config.toml
n_head = 3
positions = "rope"
rope_fraction = 1.0
init_std_qkv = 0.0188
steps = 5703
Below are experts of layer 9 (counted from 0) of a mixture-of-experts language model. Rows are named router (the router's row for the expert), gate (a neuron's input weights, with its number), up (a neuron's input weights, with its number), down (a neuron's output weights, with its number) and show model dimensions 0-127. Each number is 128 + 32 x the weight over its row's rms, rounded and kept within 0 to 255. Numbers have three digits each.
Before each expert's rows: "comes after" lists some tokens at least twice as common just before its tokens as in all text. This comes from a sample of Wikipedia text that the model never trained on. Tokens count by the router's weight.

# expert 0
comes after: "=", ".", " (", " 1", " =", "°"
router:107125148064087132172146108090161141133161136114052147171114108117114109156151149135126168157177136180142081139131145167138152122104079151133122193098137094143149085066124090117096141154151108149142165124102124135077150081128099158133121106128096167139108079145098132079124154102190138158063155189097127128160070153110107105077193143161084091093115150145136097179114155065116106056189
gate1:148143116100167130128118170144107151117152152140139171139134133105132151047149164071096150140162107107113143105113140154045206144209128141111165172119197123175076121117174123156154065108128149132104156172090152178115127133143184135119107128063131130180100092100121165064145137120098103151069136148078070061101129168139119105127110138124107179100086129173146136157133115135138113137064
up1:074108103137130097134156166172116114090131148091140156181126079135066139093133174089182144089139108133114149115141166119065143139093114063174174127083136125101167081071092122158136135137102109217156153104127118106148142111132107183114133091101197078106146132133150222119142126105089115134132145206176117149101117133113114140097177120080144139150078160131098117111090192075115120132148
down1:184101163145158099111129115101082077206129162148126173144165142124100105120109091143089096129129111122080122189156070133178119135101095117128082051120117111125119142171138116111162114124107137083145152129113145165182169117139144106143115120156073241132128108137153163143111104082099170108146119094151143167058146150145114145127103089124140147114181107196182064107110159152121154112057
gate2:147147113117085119105092115102109150125133118157173199107090089126129097162117150178142134172154117138161139119138143087088072154060126134186118130079130077091149133070123140113154185136101131206107174104148165117138130150150081123149186117125130131143178100133171154114103167114170099110147062144125081034103102052202106169141121124121110090134176115088123161136083089156111112119131
up2:106145156153148067140086132089140199100140122147104111140137120106109097116134129141121136222098181171122114097144096083111107163097082104138134132129164062142121079105061132150158127096071150148139111065117147104156123107145092079098095091088097129140142129132149146110087106153124177136131099160129124147132138171135177176057129158123074094055175098068104126166142128112034099108132
down2:108148069129158118121117228131188057102090161157122101109055165185100139108079124144101112135127137123100142094121105115118109119095185145141096119177134115150124125140134135135135136088140130092077127105146121124138173071134118123142168089153147149070154127123193143091168091128098126124113113102067128107096095152128145096105122151096112148227101112123102106059150176155148110225101
gate3:158161165172101122183148123070088106124120101091129182119114102108143127105153182031149149097115140116101147098070133091144131147102119130161141178128082083118171157145117101086209131138132156158158104126132143107154107129146056116140142049114144163141159187123108130151146173122092120105106074189072131204143165141157089185165133128130161070150096099120162087130098106137102123127115
up3:153126136116196128141129118161123164161139160085149156107128143120136151124104117062112128188132104154137153102086150139107178125120105100135099107098135157138140096145206184134139123123102198148094166149087155192125138090085169138163154094115134033135097084077104060119161160133146115185149207052114126160141077117161103102111150120155147141196126178129105120122147142149116180090144
down3:102062168130173129130185108113084080150102163084132048110139150184115135090135104096125137162114164108189110105174123115137117122130096107102146111074144181160107165152147119122125105188104144055117162169111151100139122126117184138122064161179140082093152081096131137127143045102136130112171108086102106140135136171120085121159126120092223150088134165103119168118164148137095095125164
gate4:108146069098113119128139097133152048164096166115089084085140126130155122190091168142110174128103184164135167120111108100094175131131081080128102189118213082128119166056110137111109102118090132158099074118145106124081142123185131105080115119116056134136093141142095111075189109126159105139157162161151130105124129196160147174136165128146124115133140144126173118140158140070144109120198
up4:169137163160086120118172159123164134114099150095127143152146119132112186167188107089117154112136151080165189095166099172214150107160100104103132129109129118215084143112096182163148158121155123125112078140110126111173145149096180099135157195154120154120150098125165150111052162112064123173136161079123116163135171111129137154135114055174173157106131147069115079144164114107122146137147
down4:154174125134145098056130117126104145184109159136065107110139167122144141174132078127130162108131154100085077148024158128137188116142129101113105144131184146150079127145086159048080172164121127105108134172144140145103084131135149076123119135134136185091162144130138105164111095109173160102094135156147156161124152169147106120168166084088101118139105146188189112115121069167161168069132
gate5:123161146085130101143136066136178141103121136132098053139110150095131084152118197133160147089103119139078166164120152156123187116154152115112117194128208120150106113116152105168108141161131048141168118137134144121125096113167108125109072109146115087167144049129136122104126060141163104168146076131084087115075134169167095165140152076124089122118129144121147098166128091068111125083204
up5:129147168106116121079126145077111134156145141107097159130163031141131129135149151098068157155110165121101113106148131170144140126139138140137139082130133150140170157104078155134084139093186188161099082155175198142200159107078107118164131139071120126123183134146094129132131107134100086112128125135107106142142124156140124056120094107135075151127154158069078132051129194151056145061124
down5:079134077086158158107074115125115116073126137089155131138103132096116106126126092123123094158103128148154102159115135127166130182145082099124092148129051231130109140106092157107124130169067157120077137146144074151107152095160128108092144173150130138174130169102177070091151171085120124057137069162135098157084110122121105140071150141113148119130126128135132138220205163107153136126170
gate6:131073142069123176122153110088129100103130143134079095162138120157218147156150150127130134162153145170103105104094140119101152126127112118131087147092129147144203090082147134095145132155088134162183160116114171201061137112169106065139114129128151157153106086075090083109161123107101131194104137113098157023138132190145173141107106101121111142154103150135141142076122132065137166089145
up6:161082118113139181112152092181109124173095141193152138126116107155172139129217064197098079183175166103090137096124149158166156125129162154109091119091200161128137092084068156131151138164145130101148108115144122105100165155163132091126100098143097089068145085112167119104121109142167066156211117140150152110152120136095125144083155136129149144106088129144101189155113101109083144101121
down6:130120135131103131153060139095112105083102069117140115063095124114082071117151134165044132132096086168121121132120059182083149156143138160090133178130097118086159169150127113116119154091133142054143109067172069095140072119111117176114138127151078155165157130123103143178153127164149153095110162165175110109072119128159094112138101141180100115150098134049134101178156173142120142151146
gate7:093157130087100153129119163115118112095112108065131116191102189104122120170093130100138089141126112138166099173120147127081125077159145173034108155135128167128156096125115142107095088179165087136188135138115138163084120188193119117131091151172142092119127133157138150094153152154164148099101103134139159097088132167129153122076082084128149096113167090129202132161074164093148154076202
up7:122121118117148145108101106130111103150127141129123087123132151115124068159175131120086172108088162108131150119076080095079148051119174086102109112125155119153068153104102109134118144189206138128135089175133120224140140112144158132079171146133159106092153087087109134137137049189089098160100147122117137123098096141137114129168160100207116190108189130096145083138131139062097153158127
down7:110218106148160172117120117106085112013150134160136118125072112083140145083071153129183131145095142146154103142183175151148089144145123146099103216093112173115156164099170162061144109106114144144153136142124125086110114099178157113137069113091132089113146118108134066087160139129128159193105141115148138165138135078118139171138114132123110112145087102107161177100107111112114168093077
gate8:109125150057135090123160142158109181100134171155143144153155145150168140141155131123066053189121123097138080079166126133062116099101145149128102133126162126070094100111142138144164137132127171131175182048123136136138139173163106096134057106161093093121125123125138118135118156074156154141092179094126093028167055156102159137152087116135110123151153081141159129134191106136109171133133
up8:164109147198104210174145122129135085136061119097091061103137130183091107146142125085148130112119189135098194145118161085130115186135122122128144121106166110170147192148168194124132112136081112139119124164130177109130127154094125167164143141163124131133087141136143157129150089112139102141090121134116146194047143125173195158148131135086115097111117178167086194087119118168141162169132
down8:197098114146147068095093074100120113093150124113144131077164128123140159134057129099165118111157082143133167127129089111128057149144117150081127147136135145143147099149101117180139158176106114203146098120153151110158116107094173189116073103152149128163130109165172121170136063082087182146119107147139124118164105149142132153123119189126170166094113168136104144149201086074102094155046

# expert 7
comes after: " of", " the", " in", "'", " a", " for"
router:087108169081158143123105123065107130082074151140099115144152148170111133128150081172112113120149092138121141133104061093141123167094111087147083086075111142082159146138141053095116144167102165114199133032068157121161111121127143142142129115136151050144104169122113161122139110105096196120075117117081076150060109140151132093154098163146166171137117174149128147155149120102143167167115
gate1:110057092086140160098118071036107205141099145119076101146169176062110111106109123123136173119147078169082145145128046166103163158129060111172134085109154149103127140163150144161124104118069164173132156146130191181140116153149063142146102122105155129147114109132120120158137115144088109120111115145127109163087065092083113160118145115171102129108115092137147129146097171126099135115180
up1:119142131177072128144105130184116118128111133073127092192135154100137108159100198164087158125106158148119166113073136121163120114130129091158121127079128140092126077163101126156163158090132142152149097103095121077135076197120150113123161169117084128155113177086208144199076093172112149137132108087131114108151165166194112122143169079194161113116139074153100065143156163157126121105111
down1:149110181129115100104099112124136119062153163119139180167104131172125052108173158159171111172152102184103125121157175082143125114132160147174161120137157151152199123154122131141121161130161118107120069135147125128129122139104103069087141096145148094172201155141147143139188117073090108050155112119088099094126171095116197157075152141146121117077169174130087110162127069163160113130166
gate2:172160126084078149155134092152161126120098135171109106125173179072190123168137115082082115178118135071099192159140130196110120096100118175137093109088130110101141168153131113141095143095110077136184168122114109099167154092090140114158126101122117090111122131110063160150123128130152103117084146129126089091067122087065139093159107146191141169128079056093143113147090105192117089154146
up2:102093130090062126139116120153143134134083146100151090102105129180171089166144158161094115196092151113145184082136120109143065161134104149102112110123098068093164131177095063112117101152099157161139161093144159068203139096134118159149111146153133132146150154076137193146099142139128052210137102146122068128128125111118125054142135106141142077111146153073115100142094130154168155096158
down2:087075135092068129145138125128130127104084075107099126111135157132122167142101177122094115143162147063143181086085141134169168098137087163076090127114162117142189145096124091170188098116131094113128127153164125071159164149138153109207101141127143140128114110194142118131181097107156137096172120141087098121095098119178068088156103172177043143145191190123120127106132113104155128150162
gate3:143152160151099120167132172134045178157112194127123155154114148119135083128137111109135122173173105058120077118123104118093167191126092114204170095064106127129184105101128198111106171154097149172140057097147114154132106184117136150135198075173128120108125200143146130130140068103094102080129105115087104141083097126109126097112114127159134121101132171137152139165149135171093103130133
up3:152170086166183081142120157140142115167105158118121160112144076142068090113166173161108112157160172134123134146149162156189084137110129099081135122150107143088133097076132142131143152055177140206049113089144101153137120069117057176128102131112154175175095105099141130115107095176088175109096148148166160130154128111071106161111115130153085107151076101143157135154130167132120088153075
down3:127142138202139145131127150085073122107157137097133065109113145101085131202131159109139139132155119103138181124173198157102126156140143167147109124113149039189129110103103135142093156116050139094122090186083133156144147067143129118180154076169121140102124172127105121135154126122149111163130149047068127163143130168070117126133142169109116129145125090117208122121136183154101118185156
gate4:147113145110089072101124107128100121122103143153128117136119156138125146166169111106121128167087125129103200151190093138109169150114144133103136124120118217162131165148129101053140119157104140080168188141080097062166104145127143096072140152096122065182149172097117098155064107168120113181091200092141144124156059157086110121153116093149178101137155119145121048154123118142130178121126
up4:116129102110119098115146159083099113152114114187100109096176090146171098142133111123127067172145209119132183076143125150124158168087186118100073101111188145129131162133143101061120106095065078089147081141152123158103116125097152068122129118173170133115203162128150186119140117107166136149114131128128146110121109160123075238113157137120162118145173154141139164081112084109149093135145
down4:130086146068073123150117152119170162103106072148105145105061111163079177164144107146160085090137168077126154077124129117158117142083156125112107179097114128135177149158108091113177100127153103065132164141104165068167151147118130166160129127141082130108151105153122131121113103179156113166170177131203122104142051152158090167130157185062122159166098177074130148176116130140133110126145
gate5:106175145105176138098112123135146186178174140144131117179182126149107166140167144187177107144206089191115140087084140138148082086078135143126143126119068082109163103160117082115080167076103178083125160098061136102120114163086138113135141131129175131221134111101134141154108148111118095121100190146114148116089162123131127143088099164183119094078126108189141149115139115098140132134097
up5:102157109104109143141137134126122101160094111147140177164112101159157117131158135130180113108116145073113088190169137163146171157133108076189159124175096124113153166156123065143168111129130130179176049098172119120185088158162158131160133169136197122109125150057106126070143106098093105123139055161065114134095132119091118119198086111134112121128120146045171113133080148105150116152151
down5:138086179107177095091103143081123069124151112131186111145131150148114117141119144106153118103130085158123148112147071112106129130138135135047119128142158087071100063099083113106131098099093119124141179111101161139134193154080102140134147082159093174159137184168100108134105120119101104125120188154090091124223065133126154141104129134198143177143175117090144168204145170112107132094139
gate6:158193147090095134125111077122123233079140191141093110163133190147115111149114120130124099117181064164140128150063094104163163143120076084181107172151120089107157158144095138139124157161082096093102111184166112118163111155155108154155121081146141047196106118164150089109130135109121140075120140098111126136128157100090107173139135143111151119092100150157122085140115178085085152126101
up6:138155151151098150143091141154137106200118136063152116118104107134170140066150076067116180135122126088081096123109192101117166148132113141175118178155053097200120114147114131187109172117148114170066102118154153134073117145128164112153145124172126143095174153105126082154134069148125146141166139162143187123166100080190159136121138173120111108140171089161135168116130098151168163158182
down6:132177106110115068152129115126073153095179135118111162188162208099067120128107121073110143149106100140075164159115182103129163170041159154178109129153131134121097175138124158069090137109077057160066126181130116105150100147169122168167121147090168101177126149112130074166173121117144068142128113124112127103140125104162107139159113118108097133124109138144140059135110088129124132058124
gate7:137103086161100136147121130122075140156159130062111183145148157103070117059148156114175117128138125124117153126155135129107159137094103074090111082159111111077089190147147100123119106122099179046137110059109116071146171103178115111101118109129167088136176116101154118145096081096151114108103135122096166140096103098122095135136109128053182097143136150178154053091143068081096125078120
up7:097097127144089110146108157143138114140114131150129176126088124091185126082180100106182071202163151147098117098089173108112150141115163160123133128137144117079138135167131093113160154104094191075162125125134149082159157114195120142118151131081118073139173095244086099061118094179119138140112149169178112159140149112167105117065113082156126124152163095117114110125144152156168137084159
down7:147117132153106197149148091183104091158110117110187094150170137160147105164098098142111135100137110153118150109153139102086166176089152127101093165113123181097093064148089100076079108143136160114113084099122137110093149053087122117092167161102133158081069105109156197157119138117134178104121194095061155153189127148103123090161126132145189147075129189110128095141176144121129115113146
gate8:085115105108202167151105115095118152095116086080100084103147109123121144125157073150116111119173111124176146144133108120106105133110064136154125080100107138115099160111161102141108209121071140093134131092108123123116188166122164178084126101146107080164096136173138121096152099061079091083088099105155108087120132154157125135105131158156170089160131143151159043176103095052128203127122
up8:078138118156110150140026113115048130142137103086069113111174127096113175149140095121166106116177132108143081126162097194095113126109147152123074091125153159138113151111191179105147120157093135128094090131132142150095104159092135120126115149149133137076153165192061152184165148103124129103069127093188131157132191101165147176167098149120175135171152101153099146120143078162135152159110
down8:130149108101171113116162131110104158116104139101153117126099116164157131158095107149126171109139102178107154184082107127125137172105195120146162179132116106166177136196120118137127098112194087060147116110126146114134125103131132061133122104114126146131079081104114113124103150165112207138165119162056136128115081142100109128163143208136106142110103162115177213101112156158179228168122

# expert 6
comes after: " |", "|", "–", " was", ";", " September"
router:167146121158119133102145081136190166181127061093111100095114107126109121158133136076143064090151120167135117101129082141164120100138183106113109134109101073134120153173121149189133088109113161142185149074121098129135165169140050108116187138136130147126143096116191125119149163175201145024150201122138164172133150163151118086116124143126147135162118100117078145136105107138130145153066
gate0:085180171091117157149189111142134201131116129094083121114164154040137157129128102129177111133103112175090139158122154109128101160077178097121129164099173126109139162146124129184152095114140146116158093096122119097130250174135103120117151162207071112081160169119135142135102138165100138103115193149138106162114122140082142125147097091145107169166167105119187090105102147098108138107126
up0:062111121126155118156082188079118081081099102093116151157128117129117165131083119201095133165136177094100081138136138155125099129117108113157143095144102133090106141133128122053136123096115065098155143083132128131150129128091103205086082182128184056145122087158127084141140153107201143122121138152141166096139072098134149081134155148133106111096156105066183117121122170090103104203112
down0:154121167144178175123153093128115131089135142161109156121109094180045168086180139117161050142159165111082155134117106097159108089138133142201091141166123182150178103134101121121103154130122136111118100201149137147103139129134095090161068090184106126138063127169174171144139128140067107136126171119149141102145122111148096155073116154133127062137141164136122176154139153159190200108147
gate1:168131138143148095127127143142158128106125095148173079074110131077142153138132182155213103147142130150123118068142185117177180127091157130140164150141114149078112172192111133119192111123156143127112145077122134091098157152129101089141204086077060120110119102097134109126173145148101134100194117169166099148176066152090119103169138145120129135129127174118157106178190158163122094186164
up1:156105064099171156136090140072131115078108109109147163109057081133141178152133118156106125188134088106116154169099066163128075133135139172099085172130083138106119126046169168131060104122113147143154088191128153125153109125134146152164094133101133165148121117145080128175134092070124104165113100103108155093119094161125064088084090117138157140063106131133128161143082064122146129126076
down1:215134079110124154081136127169131125148160100123097151041130174092116118101153111157130063125156145123063148164111127118149137108185131137136089121105129134157155141135084155072133152140163138164101136167107174131135137170174096036172135167124152155197117122143128148190151147109157149108074124155153145096130155120159092113120116091082122138089120136043139176095133171055147114097134
gate2:176022147162131096100129100135146086144116143136069115080128092146110153125098100160090118110116113189164107111128078049102084077148178124088147129132132113191197131139136090115120084197129100177141164145111147122177131120111162166106081138132073144176123095098125119116139147102127129090161172148141076114048148134121149104126133093101101102155170123169139128094118182109079154110100
up2:144170174087147126128146110148106145110048197076081149183134053121058119163092132160115136115105080101064142100126136117136139089126106142217154143166159155165121084168109130183113123136090078129155144143136081183115149147162110139119181131159083110161098137118164108139091094141122144108112072165117170104124074115091133166172128138121189109120065149151108106155159134130086131157108
down2:193152165140129071141097129174082100184134108118085129172085107089105124114143141092115185109154122109128113146120112060153135135150137125152081100080176130096088161113141198149086173123141144174096114149113108114141165177133194151117072163111156080106114185154104152149136118131074103178152183148095108165158163123088159083152158102119137160160156124116065121079171074102076102140113
gate3:127068185115103096140133096145131171176161157096118067038122103183151087134162119085173163095170165173171108096125115193125132125119061113105106124111131200100118109137093126116129052114126114186144165159109138182155121140173128159143128195176105155088111148162154169122189101121161114114097129122129114102156108124164076114173175118095136160101103136133105152159141092135100117170158
up3:118144115052104127139136090119108157154120100132094119099164083142150170128099106095130169129147062156126115077169130159111122191160112149139117147172166121104103142146178137088171096174081098084055164092114122109085099160148045095147152146135160150112131183112125124113139168145174161105134108159103138126152130043175162124173188156052099133145107162158108163135078178099152124140150
down3:129121118098096098141110116139073102143123046174172123160165088055128074177120125107134090145137189121136116149151144070098119104087074230118117118156141153142100121098127135217155147145161136127121085167083132163074101178146167137136110129161114117160075108159127109160133148123116103080163184119109101180114176103184144073135115144091151104132100158093160106151116104108093137096105
gate4:147110153138096162152171081153087183072134105162090106095144182061095109105090152110089092147169188144128128162099052161211124159143140101125130137128103173111124159096199160137200145075107125189143126103154106119126098114120084089080120131192112141145172152124137169094069107121121144097118133168163110145131114140137099087105091117135175136182108089125134085119114144115070157143135
up4:109156139110104139147055134169142114106175119154124100098070133186100162122102119119163092082080198106184099149139107127079094075096148126103088152120106149098123122086106142123082104165143092132144123137116116189138142089122120091149093093103122148185183142127117106132072149114139170121156143152130153137147151178124114190118099143118116091168016121140121150089145037125184110119184
down4:136175071150163210123140137164150185086093153074122101133125194069118099118100105149131091137159086138086174130115138157127132108143148077107089113105126147149073126111157145130165159116162130151202096168168122178145059144056148137176126115105121176142130164125125110124122109144203157113107105129155141154147092082110148083158182124127159152140123113150131136091139125080059122109047
gate5:119149121078135088102128125078043162116156135079147132096172115105125122219094115139131114185144109163203144166136107140142106120139168181119088131127184134204107188163094175146141100114152158148126158077151126132182142133145130120128117145119159184150131139120211143116155146226109111100088098139137123145160135119114069123163112115128108076145124083152127139160180158118122133188135
up5:126107104158111145080176104130119168111151120097016151118134141078127083082093172181152162152106099154092089120117097141115142145093144063115162139158142099138140076152105128102136138108081136077120060112137147085145124124179164128104127147147089131110076138134197186146138107145116154075129067137113135121145146090175160127156132110146089147106118138103150130075140039088054092149091
down5:143152073127120110191100110166108091083187110158139141099100120141153133091195145153133148100070130118113126142085125132152096134091145081179106111036183119157169129163121171106109081135115125180046118143113063125146182113099089167122108126179133129075057139087102145122136147069108113139136107162091132183152097165094102131184163148111120124136075102091144111164137095162122122130162
gate6:122153115142137187103172106167095160137155049121133117051104137107141151128091126065155102145073118112184119100092109137129147133058174140174139087160138128117134172204063133156159143141101122181098124189115140165167191163148128115068104159143067123136153123146119123094153173106145128137174118114095132165151129126139127104181129084105110101126148094111088070178179126132155163178165
up6:101168119138145153106155124123140114165163077065051079162112111095090090089127148139177169095132143122129116135101071110126147144115112094140075151192107113117055082108113112172181136079118103159115147117104139127153156138116136155095107094163081127088135112103163174119183175076142093169123106129091128158196107127129111104109091184101102144140114093225117109091140152153129154107052
down6:119126162190104137079102109063190119136060114124111065170108101177113111131131125139090098135162066106110109153121185158190125120103105123136084118167129089106143117167097157094165129146158139167131071157147155160131080124115106131111187103107104144147046136089135117096124137101160103078155053092117161158162157138162092122163088099104180131065115145162114105112167124199139156108123
gate7:149156143082144116060146080140150108134176074104097118103157076112103092186147145116139105161141078114152098117200132156100135110145135156123101148186170155118138143128109186103150135120109138148129128122091091180148141139107133178091080126180136123153126063110155095154153095160175092051103112166179047075183112157105144078195143165175135132117156102129121119153134086081141155117114
up7:076123153107155126182226072127096113156084133154091125143106148121160133085167131148153184158122095153117145141149091118078145149110097138125087130125042123110138098074153072100134144158072120047132088130207095113135137173198095098144146128117160157137104147132139210124144094127124098146120124115116141139053105095127169137101114124175150156184127141167115128129145082117081101109134
down7:142173105109112028108141065142118152167160101140125128139104104101123156178186172140125111133127173137171063089184099102105123143121118157144136136128137191105146096086170122158151189147125113087119178119103161082105125126125104066130191111105106170090144110136132107174141139158102061143129202098151167136124090071155176151115099094145150143157075120073163114130128182145135073130140

# expert 11
comes after: "\n", " |", "  ", "|", "-", ")"
router:140097136132136158123097144125128192084165109132156152136098159083105175125076146082103156143104205111118182073135156119064116192157171106139100144171108187140062102157151117126112155126176146114130082171114110102110153078152061149140128119115145131149122039129198083100137170145105161129145154106090141109085142085169095101168099133154111175142129139124154113175126184155139104071145
gate0:144174077128201116123202133139098119141152205142121127100119105179116143133154193125140152102085116113082128131074084113161101172110101129123144065116112145117169067185150135129118125102114103204054118166109185079073110115136101165123125115153124125122149081128177114111140195161083098117113137135121113147116161160182128158125101098124103136124150171112170143081120132051140162089168
up0:112066102105131137107154163127108144154125149127109150105100103139129131162148130082167127136138144057134110165088135158118130084125119148095120131125159122111117095201154183137080219164147136178079119138190138062210084117185105156127112166134103147149095106183156124108053167110089118083116154123134107107109127120096135158118115101163107175073140145115131107068152167141189158060161
down0:103126149120159126075093110120152084060183083085139142111045117149116169136150066120096139132092104127175135153144119052183192175114113157113173136128122099166143141134099141138139129172169137187086119178161140087119116167070168118120177085108165132157092144100092106164138126133134137144117125090144137193105147125158126127121154142139056120078162125162164073069149179129110148178115
gate1:178105098101119219117075079139174112140100141129120092162114159131107141140148165167160121132144107129108171120061137183117145102060130204108085144144118111153126165145192138132090090149118152096144120121159185105186149100187113118115121109133134140126136111071166100179070119107161130154129094078105160119144163138148156087173128138170149148078138099117145131127105079090098097026139
up1:085093121068131185094128075134109155150169089060134143099100145136136129144115087130122183105112150153114095137128109157105178119124177125155135218159169116134142110134113075134070175136193103092148078218128099128148093131124128092126080136134122072082127098165134147098083119133163167074124139166142149187135098142113210135133128072108139176161134080109128100149114139166135126103174
down1:117100134161147097162130156152185099102102129190154164103115143122148077121149110134151124142102091114145140159107175138185137107150118204082137175072152154078128130137132067169103173078066127207155117142106154151074185035145165110132141121136119147083149096134135155128167107154123097148155115093164124143122144097170107109120112146111090100194089143094078191123120181177105101141137
gate2:146160100147108104106049191127175144114144111164124109100196166098118158165128118131122186106158153171080120141147119126126166052132115097106143196082106153125081098078161146133118089130106155215159067148165119104147111137126083155087114113146142118161080098129175129089108115157143125099123076136096140090119179130140113144093099131158172094179135165183074106094122083145144157088170
up2:155108067147100138157156153124195067130111120079105105141129110114090108107142142198164191128110097124149176121174088136141133175157088149133104087163148115128180117137146099110153183109171086140132180136114152105081154010096137072116110093106168132129120194094097136104128132104101099148122078094136055110124113123186080123170093167138156120120172130098162126180101109125127122127115
down2:127171163152135097123176142122166102082169096104145151080168082058124114114106141154148115135120096125123083129172071104063162155193125144102145128155129080146077086148089095138033168146150168042101169163116125146144124143167186070151096128102140149119158103117174131121165115155099109132142145183106102146113159118118092107126101113124107135102143149175159076199108124069151128098137
gate3:146221155087126151064144110130084167119116109176119104172127169176119180081151137105115167178131160160080161123101145129143127122094106098123163153167111128135121128050119103123134094119177088141106144131159074124095166112153100144128085126163105131182150089135127206156128076125165119092121111111124117119087207138093199156154104112128164158155148130123119142108051099156105153057155
up3:114102187175144141127170121149121222146097112120112124053185120147136072101086120135133173128113122192115117084131117132107124132099130176160117117143183031139137124131131102063148102133136141123093118184157155151151136115145103248143163114104082122084171158164143159131071142137111143140120163127133144126152167081089094153163156119181113110149130120132111122052134115140143150135077
down3:107121144165171132145152129158134145156123145139151072168099035117118094183108192130122135147087112159161145110141181140069157121109114164117182122117125081111130205039118133078149113144123096165156118128075162126143091112141168120133147193087158152127136082145124050165146136129106174120125138045160110134174139111087118129134107102156146084149128142138110056149169149163136090139077
gate4:171181115131130128114178160125159185124170144083171127150101119102085122162124095134097204130127101121131098155075141119141094176117154130131106109140155181076174138102063134068141139207103160186120116126130076193098074116165113140140123132126142128127179089105198133102104176149126129140161099115174170129102180192137112129150112073126106156149197117137136110123155096147093117069168
up4:126099115158106117085129100103101102109172153155130153148149102088117194146112126092208138157165165152144166064154084120084123154067101198180123130145083120106107115083116112158134131133133071092154106135191118123141116117117122151081141121170079108092138191140112161103138111130167201133106167089110077123138103100072134116159135119114150109063028139085086097130099114158129140159094
down4:102114117158123088092134128128142109112135152184143082120115112173124131168155139100148086086109120174076126086160106162143154137067128127148104119119072163124071093125144175083082146085175127161125189128144154187158113115108163140124142094107063072102148133140093080142162096116142154129151214131131116097151110165140101122150140143158223164151134161069156106195146142130104050169141
gate5:144095139083165096098198154070111121076143171106113083144140080072079124126126135113168068168132099118107129104144112166097135159092136134145115133172156130140145108130212149152112135105163123169096099131104130147143190105073170101119117127122119115176138085153169133136133133116078156070136202164064136155087148137119093194210161128149160161135168110080173120155102092127101095158111
up5:155202138064235135122079127123147133154135161116095131167093095103131158139145146117142111150091075116104135090188117147132089147135162128104064082185156129126096118147123155192113109170100135154133114166121147129116159133119120108135131157137133113149100179097121165170156106118066152166146098194151109135159134149143123170135223145145089181106088126114165132141156064110134183078180
down5:116097103042104147100110205145158157088095125167115112117084155144201153143094132147119103039128071095133111137179142165113143194144161092161133112140109114160119137155132101131143116172157119113093092121104137147118167067137110139117131098156125143117140169110078122151096107141115149180175114150099114169154144102129129157166047185101172140101111172190128092138097137061152179099086
gate6:143098097163110123109168150152162146144183141123107109111076136130129134055138102113137107147148116147121134166148016184108163129128125149110127175103167116097123107187128097187148067128159200100088146119144118112108120135139072130113159168109109125171123039152131126097138166096101076110131105120063085117098161104171110134082137153126152107104231137187149098132128134139102097107098
up6:139115127139156096119175106101093073147143140064173147147180152128091193168137132168163067088160149185143101119178131134069072118099186095105171123158118157107141104097121164174183153118134150143124171091169103137061115087099156206120053080205123150136136143114108153124167121167138155156121128133134146096137089090140125138142112094181157128114135117092112122113086064107157131128103
down6:108118109140102106139106150135160123102128147133081116171040109111113152134133149129143125118095174078089061155123172083169132130056081125113115092141165083074111155123091165033135099125035198136139114154103121161185090160153173099142114129129155098116109130119111067157170183137142131127090166125108163139082179114140095112133154160110096115098131105135114086144110178128119197129126
gate7:116154150129197165053128142139121188137153158089169160112218092123133150135063097152140125125113089149174173144096139138090090141121150170137085139143104118135083091119117176102109145183115093149143112096152132097125191132073083111111148125193104131155055158223190085040093142148129151143136120123106146126089152151102118129133147130138136144110162085122141112128122129093089098117162
up7:110134119101138097123116133126166094097107134109092143164062145075113161111127134113147119142114123093096146133049078136157103138163105067155120123142130143110147106194087123157156208103187111154085181131131149137111092184132102119107126164167113111154102088139016167135161057143200179122125116162055133152132095160132151158098165150139098133086134179118156164091153102149152114125153
down7:165178101136126074109143121126150131129052109125075111123148112146207164134139187107085132073096158095103024156169178184133160124066145100055189146124118150134119135165122134138174120147078178117132109075125207099123131128112147099139144125121128172100137141130138100150119169152096073083142104141131181152087124108150141110082116119105129110104171151192086096129158109101122117124132